config = dict(
    num_hidden_layers=14,
    moe_layers=[0, 1, 2, 3, 4, 5, 6, 7, 8, 9, 10, 11, 12, 13],
    normalize_top_k=True,
    routed_scale=1.41,
    balance_loss=0.000154,
    init_std_router=0.017,
    max_seq_len=1024,
    max_steps=9456,
)
Below are experts of layer 5 (counted from 0) of a mixture-of-experts language model. Rows are named router (the router's row for the expert), down (a neuron's output weights, with its number) and show model dimensions 0-255. Each number is 500 + 25 x the weight over its row's rms, rounded and kept within 0 to 999. Numbers have three digits each.
After each expert's rows: "comes before" lists some tokens at least twice as common just after its tokens as in all text. This comes from a sample of Wikipedia text that the model never trained on. Tokens count by the router's weight.

# expert 13
router:497484527505507522471500492497517488469485516491497515511458493518503511440512498508515532517483443493488499539462522508493501473509506505544511538472492502479437510494469500475518503462528515516554496541464508474535503495495510464468494496476471536546497500499533522516480498485456521475518520506523520455479504467534448500490516517509498505490460504508511496458474443480523491479498503510504515544566491524522455529480480444485472537459473516540465468514475489506499450508557514485449479440536527513500468500455515530487536517501505477500523535529529480464461524473490524488494477496500498499507481540498530532493492463510453507504506542455494509509478499539553533493488541467500503485539515533498482482494500475494507539492514464506518523478513487492499514469510501
down1:472542496510540489504446509488520489481507519504474479504509503500501456510525526501475504464531531492537447539466520545562508540458547538542521481473533520490456526493508517477531526494499511510512471500498495511496517549455474493524507473529505490466468477524522521507501502510482504487533525454489451494445517508503510500507489518516498489487493482438461476502505558495524474515481516507487491574501501482490514507502521512499512521476480457479516540505466495518528494480510512496486469475519509452503514478540466503480492479517531528493504549519478465528543479542531490508454464485508451506484470483469525528496516512475522529486499522496521488469487514492480497511523505471512512515490483514529461521515519489483513476463491502512444509454447505480550454534501500
down2:489474486496518497514474467506504536490494442515508511495507524475502504520502509478466480509492504482501514515492491492534434493484538454522496507440520500441490474516547486529535491501484497485486469468498520496491479519490477495535548522477465540499507496477487511489485525470485479487539524473511472500506514513505488509501480526502445452518501514519487520489493532504530532527526476534499502501493506460494506502511549512485486499525501481522487517534477484477468511504518499563509515512501525533521467483538453522531505496513513511491530478469518534501446519447462482512510507436446523505466443503512477526497545482481471539468514536508507437506492490466528518497438512536475515494528463493489508517467519509512459519482519511529462464450512535491537447515484497
down3:503539517453515515521499521495504485473547486435480467507515508482499489451519486534462508492499536510509510475483492532510459452561527500521488494481459533519520529481506460476547473458495495498509494495485529509489457530531521465491529531477505488510501499514490523547498530533517471472546548505480545470502495480478489520487480474512510545500477508512522514499488516542513520490502449502480502527482475484506502491515455519497467501513478488499517487477522503511454492456527536507497535474554480515518448501481469519480508482492521539527501493523456431525514525511476512510480506502574501523492487488516490483507506506520489491500498537482464496512517459504494526445521512482436524514530527499505490519475495495433489500485480484503468490531525497492507476446451523
comes before: "the ", "a ", "to ", "that ", "their ", "its "

# expert 17
router:503537522500497530505511507500478488503505444499499543499473509517525510497560505548507521484529502497518531527491528467494492437485497497525513543478481534471499459484499507467525500484514507540531542540475497509516495470491513525468494532444478539493509517537496516512467506522494521496535493498504526488496525463522484511492561534538482462448505488450478491521481493477504490491498465510475491538534493510496509485508497484484480503492511538504476476532466435521530496520512525458465472476520494530497500485494496515461449493502495453476493511529525451504464531504519518474482476484510519449482494538491515514493461497499490542548446524495519525480519481525538566481495529512504481502545515506496467465496510491530528551535516515495463506443516498483500524464490528
down0:487493501552529526561503520482507493499460526463484513519479520526515474495487473487536477479471536503545524501529532524502501524522489496474480509512521484503500477471485520468420558529468490540499490489463463437491486492486499466509511486504523513482537515492513498525482483511501502521480484489558523532506555530470521499489501471483486502466452505490490577483491488529513510498501496501501494517529511485528508527514487505510490519429515426534475480503518474531491503458509521505490490500552509546519473544455554491502479480494508512516522528514488523489513518475485465496499479511508533455460487506519489490499472502490530510515493451485478499473488500539503492520444493487490525553520508506497527455482531510476518490514532466474501496519498490461551498485523529
down1:518502521474473491484505495551524518477469494495463509541498540506484497514464463545495495513481449523519479500490485497497488544494522500492535540457533494520489538510483475476525525522465476496479502489495518486502489476477517494474477503497518527491453480477436488507540552472527482503509479469478525515516528480487545498498516501493516490485472483532518510524486499492537532546479501483518451513518477494491515501526485491491502438458543482532530505522475526501457509526544506518511477484498486487523549476479492528500519525490475514502568512443516533493512511499497514511480505505496502528535486489480506521500489513533451544489535497496492545502478482526512497516500483443535502502531497460486518569550512472507490482497490608548487492492479510477507521518517494
down2:511499434480528501542488527477509496556460498515539520496488500472476435520530491490488508506507457531528447518494510518484523482517509500534481532493506520493491491501469525534495501476512508499486471511521520480478535541544488514461530493460495455520479504483500487534546500528504524509521483479521465527561502485525495530530498493523503512472481494506486489521544503551514501507514520478449529473481527543465516513519527494475503503473519522508507493507505446500519485466570483537490478495503475477480482474534513482530521518492500519515476513452481480470478478510473470536526502488460503464504485482544508476453514520508498505549502485418524461484478472477481478493521494489507435516521493497487537505535490532499503490519501517502481500464484514484499494440469464
comes before: "the ", "a ", "he ", "in ", "and ", "his "

# expert 20
router:497489518518516553485539519513502488513486491473512540514475494512543517506476522524464514468501459467518505518458526520440468459504551555524500527491467505485479507452504482470550466490531535526479510511500500474521508477501578533467549520485467501487517479528496492509484484516493514488501488495527525494494507516506508482494504521559525488480511480467489501522445499487501464504491480512495541512494527487524505509487469519495466508517489484546525479476514480494509479467513497432488492481515500531472482496493510517469500497468505453475498469496515485460497516496491515436520491472502435486474478507496479508460471478541444512492491533444508520508501524507552531449460515491482506515506536511477468484488537452500498511493508481511490531462504451460489513465487489
down1:426445502484543474500523514496479491470486511468524491487534491519478483475510510516501499535493490517484494501474460473498472527557506507510499497509507498472465483515522477476501481513501514493548492482494477551490551527506507500494511463524515515498497525536502531500527506523506527495528467491484467481492512479502487454472527536560518491548493487502513438498538498513514523489520478474480468502513542527526460546516498472495432495498512472497520543491530472482534482492477457512510531477460543480519480481503539504560492458454458500517501507486524513487487481513481493534465473501493469505536529523505543450505474515483493483478498466513515478510515453522537505490528507511532520526442513479500478508505480480469548527475512496515499497560553511478538504506490489
down2:533486472479452550538522516489533492519521488480515504496511471521478457506584508460491499475478532490480510517519508512531503486510545547496513488471485513566514530457511501469492473488498535510491505516457503504504489466501496502481463448459527514480515511497468511470560469474465511531507497473534527476491520440509497444505509465510511491508516493462474481470525495466468513451453512542504487495526476505506462473507536562514485486537535557542537499491446510503487512505528486514522489496536530517502500479458501504523521491505486512539504491493513513515509494476526508496485492490458512531481483513476473505476487549517512535499499498482474517480507482479480485496512517499500486536463471490580502494473458531501486508523506515505492491476525507518495457502523538
down3:526504519524516483520479433488479510475505519510497470452520522463529556485494501513502529519488474502489476491511498491536493523507548510553490542472509531525517517520452528472547507512467518472498514490519489472492533513525485517525501540492519531480495514506494507500497485507539485522496497526479492487514529504488514490502469531494494458515487528454470474525507563455507432485476485491510537490518516471467524457483539509488494506509516469487490489478498515496526491457494450453543486509468469468538489480529508502527534513530516488471517477485503503515487514498484528501453490515468498508463464463479524516484527471493442469441512487500544509476502546517495502482539454462547531506488500536473557524506539480493531469525468518518517477502462481514491473516516511
comes before: "| ", "(", "K", "i ", "H", "/ "

# expert 9
router:498477504562513523499508540482485490480481477491516559520459511507512498491521502509490493494494486432529516510474525496475470488463494503525478512487471501489488507503479502505510523460491535485503537525505471510518519480487541511481476543501496519526503479509516525519474491531485548503493534516504516502456492486507481472491555505514511502486499508509470530466459500482509490511511483488483533517505510484489462521480474482474481541466462466520479478511501483528503490454513514452527514445510567528475497500465489502487482503469471453476499526553526510429494554512492516489460460522519446459498478528546515502459482473481472537522486502483535509535495509508531504505501516526463503482485542500446465442509474471496523499497561473499472552460498472502488486506511527
down2:516503495500529473541486481462517459445503528503452505495469552525472517546510502506487473481524510481435505493528511508469506480512451514492556538473445485531469511474517473466501482513484498514528475489493521523495480498469482468481517504491516504472453495499508513495462541511522527520508498485492543522452521513498501520489494493487511500506419539466496484490478509473534504463493505497477490552477500539516516483486494490465535514498538542510519479489503538518475523452524531514468498484494515488469488478478521526510482520516491556491468534446499546451532498468488546519527494506480467443483497490530461485512488492508486520471491456472492467452465510510465498505506515520547524490527475547475506505465502498518494491492494495473466517501504492508490515468475527
down3:525542503494519512491490526491458487492461535499553494553509475517503497526476501490500519471473523538516500461481500483487515445538502485542513527505493503482507482503446474541505511514468490504490498523532559497530529534526488485550555440518529539482510497438506498521467484520483497535552522538493481504527504534528493484494479485479497530534473484531483546525504479504509503481469520457502469461471509499538515504505504489502467528494500524529484478500517485495455513517490504530525517517471479476475540518483492541511519500507450480465506495490491568553487505492488474464545480449496481497516496490501483514497473517484513485502483511532494530512492518478509484511499478501509500532448509511455524473483499472489490439494496525504524531453516549467503509494488443
down4:497490483461494469514492534487483502533486523509502500417500489492483527467472494487468473477531512485449480499463478504529500482502510435492487490516483504503528482504548498497477477507491501498522507472572471497487486454462482519499530505498499483444500482515497484453502509491530530462479546508539511536521462481493470543531483528520517547553486487511500472531509529466486463573428483503497488524529472413499483489488490512505486524451520443491501500540500531531464504484475464508521509435525503499478483528472475525482500510464467500496514496477489491507502534517485519520494517505529501507508506475496500491494477522530496483491462497501490505484487467513484478518505492480512532494505483512454470528506481509471515498488448501519487501506510458518477529528468528
comes before: "| ", "|", ": ", "(", "by", "– "

# expert 15
router:502516500505496513471506496500506490493474459479528518505460476508541528455489499525462502512538499423560522512471581499488437497503514523506505485442483514483505483528475500501487484488504521535499489497486520490540496508474496526501524526474506527498549503515498552513486501502457506509505506515507479485424531516517481488490483522521496459495503497523450513516443465498536499485519468481521503522523478480500472494486452465514508495483473468503501474534510469551558509485514511503485492477482478540491487489478541528496483513486548507483518514534517485442507469464490481427512455492514489507483513527477463535437487508503516528524503500476511532531493472519534499472501516493457504521516518523520501471507482495515530493550547482501522485457521497501493518480487498
down1:525498435479477482481528461501532549514519520500496492500516499491497467495504514509511504509456504536522523488522534469473499486502469478494545494466515511492483511523495517510536496527491521525493447504522523484512509520538500525504506513513510525455506529503481477513501502484466540484494471538507495458521476476475494497505503496549499480482478502481521518490508491504487505520506509469476494497475522481473508528483506456518434477495492509474428458477461516501457521537521459470519459581518479520462486481520460463480497537479542545466507478555521486488462477507504464490521544537498542540509516483482451511466493480534499507455504494531493466477498556520493505516525461535546484516527512507550486516512503493526501493499482432509540503492500494512502508485480475
down2:513500481472528411482518450462503483493502517536500462513503513529497518504515491508479523497516506508449460458520516471497487505481485518512495518504501494478483491513503523538502547499507503453477499435520461509490483520520457523502483483502507469502507502458545514543542481480486472457476509500511453519547510514475516502518486532528501469512485502508519509501499536474464471496492479465499497462446493494496479525519543541500491503500508499485537502504507490517518541478454490557474510472508485511482546536516482555483460468468490488500469499510506534496515507511502463522484485482443491467470462474489499456507506487515525493494486490540558477457491564497488488563512489490469487528504493484540488534530507506457488497435457480530498508499500498497494486524519500
down3:481498510502537451502495525520570487518524511505516500504532485462484515475481531497484475517543505532474526489468526498536520517503528545506473533475496533515519449466489538514489480522501487494480521540506492529519524512461556491464529487478518501477458507481509481487489505487476453476521469490520483516526502468516470479491511514531477487482514515524580480460526514512445502456502477562517477520481502497512461504494461519496462492438473493478506507494525465523489504464529490475470504490548496477505459496490486497534510540459548535523517474512502480474493501480500491497485473483521519475499513503473504457578520479462517463506487469467526527522532496493496502506531558479517518478521521537522512506490467464510485513509491498494503531493453467502485464503501501
comes before: "–", ".", "0", "2", "1", "5"

# expert 6
router:509484544499519526448503523483500493508502539483499577485503530537500497499525482502492535483517513508501470488498518489513493470509536497524550504484484505461451508553464509500536507477538516516541499518476488467509502460522473521503510485507477515502542524520535536522481469526458539477526451476495515507465538465540499498491532490485463500456459480481472500488465515505505475456455482528470506504504504504517516524501486488461460475490507482482491507558512463525483484534480535455494487456501514538523472479464494505492482550481554460495543482517512504472489492508507490452442481456496520481529496505548484529452472449501489528532487530512517534499527486514506487496482509454495542508508520487495505506526472502499517509506554468473500488472525489498499508492495533
down0:520492476453500515493493504474554474539465515541503479479473497527497507527512536558514496512475469511508518567481520499497514492524529526467501547546518556490524469506530514486509513498487496497467498467510458501454511505475543504521502475537456500524490475444457484469517479506515478536484500577496456515483477473503478490462515462494475473509487511520499519480521513520536482491493507492483484522510519483514454522508472477534502522493526513487500473449536535467493502461485523536485576483465484501457502497519501534481462516501526478515475511536503453467474441478499489489511501480517534467450518475486475522509467492504477513511506546493533490503516532508482500516506488491460488522484487466469497520520494505520480487544468473532496501489503521493506510489449485
down1:477535471504506484518458527450522494535467543520462457468482462518507537476522489539502491431495468487535485501522451510487539501538527481531525508534488519475529507509515547480433504520508531510492521498529500519487492488480505511520510487488487488511505531489524487496486515518490496528482512555478488527515498551516566547514505494480515528530508459495477481498471472544507485445550485500462497531482510526487518483481499491528524487522455473509534502463484499513504513511484543486475496523484489510514547485470505512522513511525487453469506491468488490468498521513523511522536476465499517497541492479523475549507508543534492524470461509523481495477497503513506498477510534510522489528495466430460497501504451521464488473532464534516476462509505509482488477463515504
down2:438497478484462495497472488479507525541469516532497498495527532510490504512458469514518511481515479482501497525537514479539489490488496505487476467463517522520484522520499484499524465449424506483485515460489468471477478454512494472483484541512491517499518512497479518535486491497508480501531472508559466478509514512464466511477502526454515521489460509473536540495526492515529474498476521491533464509513494536527535465445503516484458488532505474530551518480477507520512526502520487506523490526485520502522499494475470470505472576487511451488508563505501463493479490485476484519527520459549486546512544504474501474475486506462477509506517469505497510496517521509507486534521450493487497461485538505492521474471501514485518528526451517481492459560493507534525518473497530
comes before: ", ", "\n", ". ", "\n\n", ".", ": "

# expert 22
router:509515487528499495512519502494503505473483515503510526490526508551519507492497465510462495477513485453505552510521509508429478482480518489535515526512479503509471497472484513447507503447495478524504534536521508454497527479530516522504476501491485488510557488512495483520469524494478546473538497512523549464427516465520536466520549505510512474427518496461485473469483465528516467511532490537478504578524512508488497474495461503528471495500498486529499501491474471515512452468496480443487524488517544496499435482509520509504481551459515482496500464531513471506462514468485502451525506462504507463470525551461493484478486475499474518487487511458536484487503483523497542509521488481483500505476473506519492502501498492493510511514521508482474505483539496508499522468503535
down1:525474503487502492552513512516516510447542458489518422499493538508515492468540490515490507546526493523485526463477533489516476515518574462505498485462476479502482458513456508482505504485499476523505491462487487499512483464539487539515517474485499502478493523478499514510509498484492486510508456507466506539451494461500485466509530492507508504492501551480519469490485510520496547497518481486456461522473498524480498518472474454526472432487481520471484485525508532497518460470516523476520475470472495503460500496472471526484484477484499512418502509517502500455514537539473489483474501530534479482505504491518540459512518533494530430500496463494480511518540527554493482495496524461497495474471474501509514500483532524518515468498490536518542502531502472513511512521478497
down2:472456493502490499460522514492495470482500482517525486518473466551472496493462476469507477501530469477497525471525521556524494491491463490545464517556495469466475529541523492520489539489458515539534524465491494491492522549501488494531534516507529494499505504480457495512473497500490526481419494511496534495491510502497513482479497514511518476468512486486511489516492494520501502560529477508484487523497471460516521482490470504445528487512527487546487507500517506449517515504564511535467504436496478546498460487507501559521506489458534482522513541475509476514477491525508489489507504470479530491464532461460489430509499476473502503494476500504476504482459531488482476542508512468505508501472499513540519468495487543514510491461482525488493499455526477510483542502484533
down3:487532519526536507492509484491482505499518464521484503471493495473531479502481504531521535521519464499487479500590525522483487505506510519501523458478558504528516508501483532491455505496490512517498511501489464510520440530503487511515504484504522514506475537457445461477443497539489529513495473494458487490499504461523495550511494477514491522548506522525487501496498507492487477498525511491491531454534480520505504482461493505530496518499513514469520483445514490505475523521547491494488494488510524482462511506495430484487530508502507484492528489480475487484485535498546528567530501491526523518509481541450492476475552538539491496531469483505504513484458520479508486467470566522485527477488484462549503488457470509557495515486498502524538539479479520479520466489517471
comes before: "| ", "- ", "\n", "0 ", "1 ", "2 "

# expert 5
router:510444516502503531453528536451512498465488509501542525519501537530556505481510542514425506440516490469499506543500534480502462502486529497540499488512488496477487486491471490496548498507520531513546510509509489467501492481482519541493529505480486522533481486493513468492470563528476562468522501514507505467486513502510459478463520527482491497462513475470474456505518464481519498462480468545495525499520525513523457511485497435462488542504461519530505469521470495494503444500535546479475500436520510534501487501450498514482515511482476489472525515503486492499468484492496492482506481493501491487499503530466530503465492485511447522515486492511536512547468469512522523490445513506518484489514525516455469469513514491478500502511526495513500530484517498489467506479485512
down1:478472504535544502535484509521475455492441477537501512464458498481511539505469502503518530495499501488524494511461545494515475535465516517447503560491516466461503513497472547508445471561540533473541530530537475515511486509510511496512524491498524485489494520521506485510470474519520509514482537493509518521513500537489480466492518506505534529478541489497455522486463455507474545500502494476464480484525482490509482478539467558491519471483531509517500496466527461475533489491463521446456501544539501501456529476507487546477466482527493505477480483531491523504468529495494526439517509471521539542489486518502524516473488527478484507490511493505478526508498501501462534508537557493469487467516470490513497519495505527505532488483505475519491481507505485493485519488494457
down2:486494523466510456449488509493517491526475487503494528511487499502514504543503492496492462517474480485496487494525487469515512476489495542462503494529492478498505488536503487469474482450460481492481548490562481503443497512475518513470481523470474480493513538501542474510492459473494515514517495481486505506467540540482531477521486505494547504531557513501474516518511490504515475517500523497471477460520470496500554480458529476510529548460524477448500479481507546524469515506482489524500539523497490459481525547481499451562506465515477477523477508492502493470512485537479496465498508516482545496493538486495546489503509468481494520531491478481509515489538562527553504516550465463499462481509512485455515496447510505513474473487500524496494491521499543457497500512541468
down3:487510471493530494525499489469495445502446507500501472506432479546534523477485506532541496505502515520477501483511538518517470527554531504530481436494524484485504533513476502532478476496484530475515521516467473500461462443512521491488519548490469513471493532495509432492464511506449459520499508473467528498492474475489470465500489465466524508469477517504520499468500495526531452465495564490520524494463472503482544527477510521511508475510487529553517480518517530522488503506482495440459521499470511496508474521470501454520530523510525513467483547490498506526497529493534495510495519448501514498513493545504524469493524500462497508457515495477511502461497481501493550492489490487496557480509501472464485482464487492500490512524531508487473463496497479495519495532473520
comes before: "of ", "and ", "in ", "to ", "for ", "with "

# expert 4
router:510498491523493519494497519485482511509505509497555536494480508496527524500527501540518505470506479511507488483472536494504461453519563509531488524468490486444495533439476504498507506493539522506513489526484492491541490468475549485455483512479452522532526470522473513514460511511494510464530477470523525489472517511518517485470505567521505512503524465473489504458509483474509491482509502504495516515534475472522486499508516461459499504490473464508499487503481514496452498471517494467479517442511504509498485485461527511431484531487501519523541503501537477486489544482490511462490434471521495506464455526522502515457511501537473507491500526492548535478506468512532519451492492505501513514513526516488479488493498522491502540500521480533507521452527512504554544462450565
down1:546522481487542552522532534493490458462501500473482548531454516505555522472555505525478494535512505497501490481535549505522484488542515518475474483524476505500549554469519500532488540475473492504507518499479525481575477479500509484519491476481471521475575463476499451516503522474495532484533484516530527514512483467482476506542487520498553503490509511481512456483501492509488442481512502513495505497502500485523471484464501503476505470503444525496517478491483495504498495482531457472481501491537480533483486541521524471504554500510493540513461509527467452519459501525491555485520502497502512492462500493478455484483469503512531502496518513496461526505498499525541484466472487523493460500483484503500504542489465495486502494563493521500499496475503501464515499482484504
down2:525480486513523463457492509519503502472511465537495524503532505459465452485504541468501455473548509483485506516506507480485506497495504500495502521554493535489472500494480526489485516497474522480491498503536488484511516475501491567496462501510472514552491521488479499510527481498497468529504500536503513505477476507520512531488455505459553517455489474520512482467484523535532500500518479465526483523552472535466497459474506499547451498465523500515518522544498471489467482524523495515512487540510501474491531488496490527519484472457552501500471504467482514488534470500503480435483466450507504525502494488485520525506480459472469486550551493501479520510484512488469559486516506485483504495490528490489546440490489491495530500532527530522525505503473456517507526418510512
down3:488464467457534504490518519538511474501502488517491517514508473509483502550487536493516482518497511520459544465511441435478543476461484458460503511422538516502505494541474508480530453499481466483487542486538526495511565504498517527451495485504517494510441516540508472487484513495494510508497504517506500465480448496483498480533515487464502474474515527491497512500526517482514539454492479542495476487505434468501497534482539506515462454522497485443489494520502504535493520509526445504540473523497552481490511486509495512553497505503510485533482524494494513519504522476536465509517552488490480499509473494541482512507505545489512501473504504485503494501472489513504497538488504516476509470468505491476481518511500551486466518523460516482508529524466545506507529504477489
comes before: "- ", "The ", "==", "In ", "\n", "\n\n"

# expert 26
router:474504502507549526499522520481524457464479496517531518515457509500509534483491517481528521506494503481496536519488510503464460476470499510494517522470504484477461497493477449456494498468535509506544531550484487478519499471509514484492509528470467536511506516553488500511445517533476563504522487496511525487494502481535481494454520519539465494498497499458476516487446477491526475479487483510460530558534519519508467526469496458470474504453460523482513486515446438524497483492550492479470495497538551526510494500486521528476534494470490457488514536507506495458458512487463533472514480504485472493487460523506517514491486498555485505530485535504507495486467472512500500471495512494458513486559520528488508487537492472499534506511515496493444525460512478491489527492497485
down13:493494509469497501478512470501449504489502472505497524492508516481507498441494524498474482529477492503487509462520468457509465521474538467545512491516502422478496480521517492511546496538528517511487497531516514483515462498498451519458464497491488547525496495502507512538479535530499532466512492495496505500502449487494460463497504524519521512490501441498499471532477530535520487484500490494468470524488512521501536498524514501497493511445512516530552477580515526515479493518548517531513497521494493549520504498501492479495510513435470484498499504516540531505507530539504460505458510517499534523499485535504493466515505502475502522493512544548556499467519538490527455519483480524510506479451509464466474510486519518512484522474461532548497491506473469470448497470482479
down14:488514516510493557509510461449481500501492524501509494521505502491502488556490512514511462520515501497489499509498523497521522511488534496499464485476497502541512477480462505533538529515506507481506515498488495486499452472469497505509482503507505556530496500483523526442525489536494470520509493485459493462455466556530517508490535475450475511536549495493493523525458473460482471529525496516474471502504526507494494492522523485524466466474473524476519506478505519474470528471507492509525531528493544498485502504481492498508479497520475535513474536546500537469463501476504470498476447538497436501481473481510512500522527541525486484494507513544475541522548503453524505525529530515491518483585504461495529529502527476501495496466454523467492485479480450511510496465525556
down15:525479468519487494511548506475491453488481464484505506487510527470448484480497488471493498493506486521470523463501485477463485520525507537504489475530502499529526490541536495496520498485521501503506517499505502476511454498524507459478522500473515526521520510497477459501492489513519478490484494510482547478490525462514503459500514444488496470451498457489512502497523531498544500511514479501513534504493517522507468499469481463496490501483474507477468471502546517502497557542525513492496519507533531562461487505521465485529522488522474515506478484463504512458498484492569501473520489525465550476483498514521484491557486455481483555482441532458503541533501540483504486465533503505499505483491522470490439514473504455531441445514511490546533523524527504516497464478508469
comes before: "the ", "to ", "a ", "his ", "in ", "by "

# expert 10
router:479453475527534529495522576467480453500514492495531544534499516541566518506529474519480496479498503479525521485471558460459487472466527508522482502492490500469496503510474479438496487501553504538485509535515505505524484487473538524482502530484501550489498502512516489533470514519519540482521475478509535487466502484511471480481520537550487456496540468459476493499485463478492492509482486511457531508525534479497516514512492493473490497498522515514491483518461496539502462508518500462468501478500533527497480462493462500468449509474469463492556496538522499482506525463474512489529480473531493473515483514467506499473479494507507508526464500514507524504493516516510466490460551511480491470513490544484510492509445472503535515520490518505486519477541454484476531459502508
down1:461478482495507500485502516506480525538498469457510434494506475495481532504542493458570474559493488498504535465534521528502489501557506541512497473480473537497497483464539457442548541499516481479482510553496478465491455473501536489472534509515501465546512476520460507498525535516489517481533504506501459513508493518514492480470497487465443512496454496498516499516526496489479509473514509484517449489479505520504501494520484550508521490471482480493504472475482505456493495499510476508507507546504535496506513527537472490510524490496511555455465450508499461485532509504521479498485455453459536511487521522475549535511521508536517477503477495484507528527498524452520549505509503496510499467451509528523489502540493476500495501506465513522541496481510510504503494476479490
down2:467489571496476547494466479442527533509495494550501477471508496489522492483495476562458503534462517532473531474477488496482449464525476526478478488470508517489485490484487503551489453489481514530498420503493465518473552538486505437487518503514483458520484559492478472551489515520480527496537524502515472503505499471512480510488509455480508482515516489499507480489505476535514489468515464525483548506512495481476495517518500497465482488482476519588491476515494491497457493494494522496505505522512457534507494524518524479504484499474525508502482501452507524480486467487504487526491519526494490494482521466501453540516529463499505506492535525516510509491481499494485498498468470502467506475531518446506481483517522499445535506497489481516557540478488478507507519507530505
down3:455517475487504506495538495504523513462528506497488488518525474483497523503474504537460510491508509498533464486467476521497527430444501494528551480531472500533506483559521477505516495521486500509517522520488551502504482518456541486471500534511520488466498489453521521453531532541531525475507475570462470537462519500532489519531505470516498474525470544484526513492558534524485490474467480497487499497511545487513517476504527455536490485549509488516547563473497494482510477485480521501491511542486521501495526510519528458503507463555508487464471455542483487513465492541524473512476482501523506495509483498493450527509480524544468522478502510478479502510482520512528539462523521491528521510511509490478478501528531485487458468490490498496503494520500481529482497500505511
comes before: "of ", "(", "and ", "in ", "for ", "– "

# expert 11
router:525477478504532500522500493510528505512473513470519522529499504520521481506475509483470544480555488475498515541476571462494482505497525485531479548486490511469467502522506473464474557490517493558484492530509516482541505501463453559476506501489473528516546451508512560518496497546483552492490524529512540467473552480512476472503509537488505508465486482494485501487478499502495528532459508506503517506505520493494526505499483477450460536485466512534484480534477473546528441482544493445507537474483488503491473480495462514496492540501489479482522536523514474517500493482498521462490511492519513501486491528493502502467473488513482519521523477517500523487518503515543520529474516480492543473506501518490505458506458460489565514514491500480487515464502513494536545467503525
down1:534526505457492496499483501499470499520466502510506504499480502479545480478464530521468471486476474479483540516480519492472518522477512496524505538497463517484528506519520485537516564534464501486496490516510460533516476504451496491530516469496488518468550526518558475496526504541481521518505487438551540505459469528489491509503520481521477519474494493486428532499534510482492494529464547507516500497469473486478506528550547552498477543508535512471502505510473505482466469500470512494539533475526522509506550510525521500481523528480488492493429524527493494494500514480490536498551471498489516478505496476517495503474507491482525548483522506515456471512487494487519505494469504482493497508503527493481545495456505566532540494502514477517469474505501526548487462509516535
down2:509511521485500532525526510497475440495523477504486521490512483520459487494528464497489513505531513508491525477513490499528493482471531519514523492494520516474496526478511518525483549521504541437495508537506474468539516477540464520519527501451484471490492479501503484507507471462482458515474498481510492481586518478506465493523512501458512512510459525556557505488487521512510503517519451502493471472465492506540472528467477471502498498478511520435486453487508464529483506505525499509461479465518482499503522537548512501512535527460470533489510513464478489522507552504496453514497529473498503497524514556520479520536496476482526507492480506540526527521507507449478499503490481528479482463527530535488523498516493541513470489471563496536551539475504495488505521473512490
down3:490539477520504444522492482494524481480515480487507481537462470489542494474465487516522482516487488490491506498509531516484507486469511479488477492506508499552513492511505531504482499483479494553486511489499512479538465472509530509450499486483515521551515493465478491550491541503499563517512489450459539493505498462504498526555540566459517534511540444526525486488508524506465556489455526499491484484483460534521498507452532523511475495499526554509488540500525492481510516527499463509513457489506504511484537536489497490506449504511521497493503522536523460497506480483508534529534509496517454521533496460477531450468487513539452515463502516499499506501490516513491511505495506520489450521508470491507478536483479511538480512490492481474475447500485536495504551484532468
comes before: "ing ", ", ", "ed ", ". ", "er ", "s "

# expert 7
router:465480512503515523476509507495452505487504493521519510508495494519518509457531460489486502492508504482538518545470531464486470455521520506506490521491474484469511541497481494490500480493474530529525501532455468493527544500513510496471472515474444505499496481529464486524448502508505526469525507492528515498488525473540490471502522529568449490493473492485492481506513507467544489475484481520466506546491460523520467504523483505489479528487440498509510466488490477492495510487507521499479474434528527498477462484453516538485477522473480476444543492527487469486477513469476534507495488457506488460505451532495532552471483457499467517509530497484532488528493475538518536490522538493487498503555526524482482471480517461468525533510541485500512505463522508516466546480476509
down1:469490532507499477461478503480523492509490495526508478512492543489488479464465487483503463487509487513471535512520474515532490514493436532491477503515491507473538457507569494478467462460479503479538485507475509478534522490490529464467531457496510510525417506516479528489562497511497450520501481464536505494518480523492495487539528477509506481506508524506485443490521511489460521505547511525506505481525480489513500511504521493494448458524503454470525445484491579476495533491452468470496523467481490486510491491495469503494470496483513469510482511495524493537479506513511491492486524517500484470532483450471487520534465464501500497505489467498449502478518504481526533498501465488546518507472493483521502432500474504482520468535491523486531471531489512530502499525495550
down2:478479556490481513488521507483486550514522514502495515510485488514505508539511511479488463554526513501515509505557541511528511531542465509485539491517472502516520491504466514511490443476506476483495509497471519495524532501532469455506507478496518487507511476528495531504530465541516511511474524504510481527507520527492459480520501556527478510513476518485512508512539477436499482507502468522481467462458460458548482493541523522528532484484499502496505525533482502514509575506481477489491484523488481474490469528495515551435545502511515514544499511523485511516521543507502460526485478468494501485504490472486476509470460514491505468487459492525507491464537546536503489497487486486501485510491536482496571543513531454549522468508509498485522550480510535524511480522506528
down3:494539519498512516460537502462482488480477499515489438446491504499512536448526480523525443507497519541480478465481483544493489520510520511504484484544490460525472504500527519539516480507508507468524537487461505533499539461468476488527484518500506499485427467512477500479480474509507516484507531508506517498504507499531505532500517505502510484520512532486477488430451502480552503516490503477510518462490491474494488525524527494464492495491539493530468490484456525489517484529464486494498472501449428495450489504500506499513545486528517458536504512503466486539503505497510493534535500510511489458501465483532541481487494526482510502537531549515499491502489518502470522472488506548506459496513509489531459468469550516495505519525551542496513514513503506501511532546551489
comes before: "the ", "a ", "be ", "to ", "by ", "not "